Below are experts of layer 3 (counted from 0) of a mixture-of-experts language model. Rows are named down (a neuron's output weights, with its number) and show model dimensions 112-223. Each number is 128 + 32 x the weight over its row's rms, rounded and kept within 0 to 255. Numbers have three digits each.
Before each expert's rows: "comes before" lists some tokens at least twice as common just after its tokens as in all text. This comes from a sample of Wikipedia text that the model never trained on. Tokens count by the router's weight.

# expert 31
comes before: "\n", " The", " the", "-", "|", " In"
down0:131100054131127151148057110100104109104109103078128041104086109160104127105101148135140128142138114140128157165144066106128123149148139117146109129071144117140151061142165101100107142091122183119077111074121149154094102151117085150147160169106148085117111179159169144190153097075121110109126150132067088101136116103069139114098138130132
down1:060151142142150125129116216119152223087121143096132115123165107153070113117155104188104110112120134122123116122159090131095076057164147171134132112127087178088136166104065171139168116132123060149130107163081164110108188083089121118177117140113109184021146134185132094119159176138136142134191102143126111156126110125138114119085077166129

# expert 28
comes before: " of", ",", ".", " in", "ed", " and"
down0:120137181172089132134116135093145094133139139106130073161095111158158133188131185142086044082123150148113167096024113143156135095031114182108184188183097121184138135158123190147111099081198097082089132084120118146170145127116155125095163145109121161110132134130112073180190149070194106136082074150130171183130157173122064142139094122155
down1:148079094082086213102113080099105137147201124110120087126134123151129138124156110168145124142128164122127128120064116153106178158138085093127138178119130081030124169130151160119157113240110225154203140137154082123127101139109129129130175165088117120150152085153107118135093123131104154114119144170127134176114106148121093121159162130115

# expert 38
comes before: " ", "\n", " S", " —", " D", " P"
down0:113071150107132095112104093115092064125081129177129178130137112097070113117154137117123122142103091178136170146091164140126130116133128089078121171094163127107135152198152133138088166123105160131199165178078110040102120138166106071108100155111065153061147101107108155146226184158065157046126090118116161145124161131125161069129118126141
down1:161099147119136109167113111120126119141116098102105202162145179130135160117120144118117146140070086134147108167116137083096084107125097109106153129109114092146180068057207107166172144175154139142124150158085161149166139119094132138131084195165112109079109139114143086082167141039059147144151147120109145108184128108115090113160158168116

# expert 58
comes before: "0", " |", "9", "8", ",", "7"
down0:139099117177135084156114102191094151138148140149059090073174122105155105105110140089168112151114163148154150156130161083067078076099136106182107144144162174106150072091151105088165103180106067117116165086109142139124149129131139094125081137147135111147115130156119067131084122083116127111132117122120118138164108141137088142107189225188
down1:166083148143121122156152072062156150160197146137131201069102130088170117148069175126095119143113153127140043120149123081159121064110109113124125117088185125139097116157092165090145188100073182168112139155126106195134151126130141147154132144185082112155082108088158124072122182149110088093111184140129122156108113104094164152140150114132

# expert 32
comes before: "0", " |", "9", "8", "7", "6"
down0:118113100131166132115133149134130158149065127144075124132171146109179126152151113083111080122162129124119120157098163064085154169176128074125134127089199152159100127088134123100134161118099198114129122131100135138109100132157103112136143074108204066099153133165110119093160101106136097079181106101123096137159133165163072108138161119162
down1:185139116078085165098179120108138178139081173173109084181129080125112154169157163069144086164141134140166108103109133089137162174124096124113173142151042163093128141099101089145127201097155102131037132120155163179168132093084084130147116162097186133041177115107051110110120202139111033124107131094105098078107109110099101160147144115147

# expert 33
comes before: "|", "-", "\n", "==", "The", "==="
down0:125149140117171165167101114102112098063134105146087187135183153023124116152130114108139107123178140107117079149129132161141131141128152090077136083088135187105070163108132065168164131168132125137103183133153178111162132133105209181167173141136161127131166172146133132142093119152157142141123127108130138201105135138133182114127074168096
down1:109111126163099126164083137151151176104138165142190135164132117113175166129108102140131125112146062101138136163104160164167115131143119142110131158127107109208086141178139145162098101069185130106112071119144096143180120148140089112150153143148169150203070124205178141128123123116118117139152072151157182065134164082138181092118115099183

# expert 37
comes before: "\n", " The", " In", " He", " and", " It"
down0:157093154162158160112107179120109110143106096195136109169139170087129194140103100095122189059157090144136190164160115091118136134162123113140158120148135152155103130111130154129170087162072163068086126101177109068130167158172116122103182127116105158068127053147180159130135108083116120140158081144188092092091079140160165087208118175111
down1:178133120114084147131104166103124144083106127221118130048124104118142153134174133082104131127152112139133060154144123114112049097073121135115105054108092125152107123164137137154243155091125121175125161121115156138187109093103114160105143089173106102131069113124112060071086179124158211082130163161124128124195140115056087108102101085110

# expert 0
comes before: "1", "2", "3", "4", "i", " -"
down0:178114163086147124155128110133096131119135116156183182168109096115090122147121165145138126153168145111148109102113185082140105165130131158117149146133120161150169121124144099112101182115051105151136172101126166112111142157127085105147110205145137096121207128164147102151099159173133160128141133144145140179116148061137155098148178044095
down1:100071098126161128124187171080128097152159120149102156141166104126123087129145164143056116103100091104109095170128125097073130093132100114166139101095160122138144116122158182152077139111030105063127119129122134131126165064162115199131082128126093116089112131138102098123147087125156134076141099076128141148093154128085092147133181155080

# expert 46
comes before: " ", "\n", " S", " D", " —", " R"
down0:085052130121144155129033124086177137194135165201117137103118139110148101152131145127133107125185104171136101139103143151153154100124142093174104102146114123085143138147148129167119082087109110152126115154093146219086101096134163183154111084129158147090116139125141143174104128139142131168115138130110154221179120134156121132115063164138
down1:117114146087149132086139122145137132135130158124136141186117156105165186055086164161137186133115135114063199162136092083142105101096126146204145118167090169059128107162118125159101168123105168153163155116190135140126134091171116054080121127132104102101147136194102118155148110108111145155150132151176160133084096140111102110152125112103

# expert 39
comes before: "-", "|", "\n", "==", "The", "==="
down0:169060115122196111112189142117157107168138106168096150099168093159180127122161089148111143081130181086170116128146107152144124162125080100152093099110093072061082127094112160111174143074105131062132178121138115131052103132126106149083085101135104198123146103148182145179123126141078176118140098161068089141087104145067133166145114130140
down1:141218075049055115163132163070146116135112136115156146141166101179107094142189101084105189100138110082120118075040171112082118163108086141134082118084121121184184131063088113130117133151119130106149087167142128073129129125111128135091174143119079125108158144114128121114096104112090119132104075158089129095112135111150096114136112093087

# expert 25
comes before: " ", "\n", " S", " D", " L", " R"
down0:148149110153113130146159103115138067128146094139205110117146176159151131116185086147076144143108077121141167180136104098127104153116131105116116057092128075170121128099166172145172162090086111140078132126099103110165106127147087173110106158099206129109122150114096156156148167088119088166117110185118121159082130138163168165120129110089
down1:138144093154181087071087129113106157108136142190157105112094089135147067121152137143122174159131122089084096148166126094088087140101135109157160159116129121156155015176172114053135146162180118149106098148075081067128149119150097105133128119085072070148153178132124108200113172138096108123080148187145134094152119114082169173106100176157

# expert 12
comes before: "1", "2", "3", "4", "5", "6"
down0:125102116111217120063135142186121151144071140094144156087122110149124163079119190077137158111165090115126155166073105078077145142165050104084106109107107137089115129123128204156180148156103125184131189158137150080114136158157125109119154107122163121155119082111096152145156136096134110170093138142129128065108074121142115149110118117113
down1:121124115153129097166164113151129095098090093084109184085100162147095158134116148135193160092191119118166138098106214149167111148107072085168117119100165129122136153141199068143167165090131183164100104103097149146097098132124105128145115141095098162096119139142076105083109127102092140084139128127152166146167148172045157170139170146134

# expert 56
comes before: "\n", "|", "-", "==", " The", "The"
down0:183091115111126139106038181142120161153212121143149112183167144126149110116086167141077129124144083110098090125110141098173106153139174210115118172123121103146088157082084124141132130129131106077127047147115121181118093138189172120143192091116128139143090067125136059161167128149070124139116135156194114148144144093222178114178163107145
down1:106115169141069135099137144220127112114114127180132112128123118161028144104118138115181181079119115173096158148089093150025170154090156150163133190123126124172117153092121124197165100141181141167080085149139140107108124179160142096139151101150130113066131138120060143090136121050145163146122174078146101106180099155176173112092109165055

# expert 6
comes before: "\n", " The", " He", " In", "|", " It"
down0:134136160092153132097097073076119118106157138116092191069113111137190087141099129147131235111087150120102121128133140101173127156102128139117118135101142158151110099149174116150154097154080205158146163144112126066094129125093104104102087095132125076124137144159127118040097128142047137117096115180133152135106093157098106128210179150102
down1:191123162051088097094157150190199129151170189129114121175086130180105145152165130140065133142146117117126129125132077089095095096101152161130158094183127096154153094096105122137084105043188086120128084119156131151148076102119130152152204172069117103157162152119092115066181112129179110097152089172106121094071135178088069127131129143106

# expert 30
comes before: "1", "2", " |", "3", "0", "4"
down0:179135147121181110110061131126074084116098170083105110131131118150108121090183081121116179107133082119172101107110122116077115112131083099084186102140095145104095119162104108135109162090177087153070095122120117130146170074168133120166105097142095096097082186179209150109147151140096139128158156099214125113089119122078181175136146157124
down1:113153092138179121132132069148135158105161123167085188166112137160086112139100090137100092125147128118126143106179145161072118109074121078157163176158182118111143224129116097133129131129156147143138119101088104174125117133126134165134133157157168116097080155170154109151110161136116220095111097162112226107148160154110053168103111151217

# expert 47
comes before: ",", ".", " of", "ing", " in", " to"
down0:166177132149146103153110162098126090079102094079099092102092146157154122084109082121160156158129105122112094114155173113070094137156109143160149158176124119060026105143120099152161117104147127168175124074142158190133178099043113113131170176096119100100140080114072138118139063098090115084122106093088108130178145128178116130086140156045
down1:117117142125071120116103110112144133110133174114104171110107120120102105178170116138122187057107119178166127160108149133135119119191143128138102142088120152102108073134156086162126100150125168142122185124114138043144213096161160088136091142093112085178097135107176147146136134154145080131132104131109156107069100123117166134131173146073

# expert 2
comes before: " ", " S", " P", " D", " •", " B"
down0:168098113090075123167151118167101125062151137145156103129095084137176120127133167106170103148159180161101151152188105093129065140149105141131169139076192128131136089141114092178123100097156144138145157114117158114113153112128088117036179110111142097137129084128134146066093210104137102124141172147091103125124111133106110147100146170141
down1:105119072079116190147129097140122211201111161099142153152108115131135134125130100111184079068147147151179120105103133109114137136097141103134154188096110088159136138171144168105104110130130111119150103045130116115135136157173138118096123166115207105072144113133153093149130123129210161119147114133129065121111119145106113115147061123127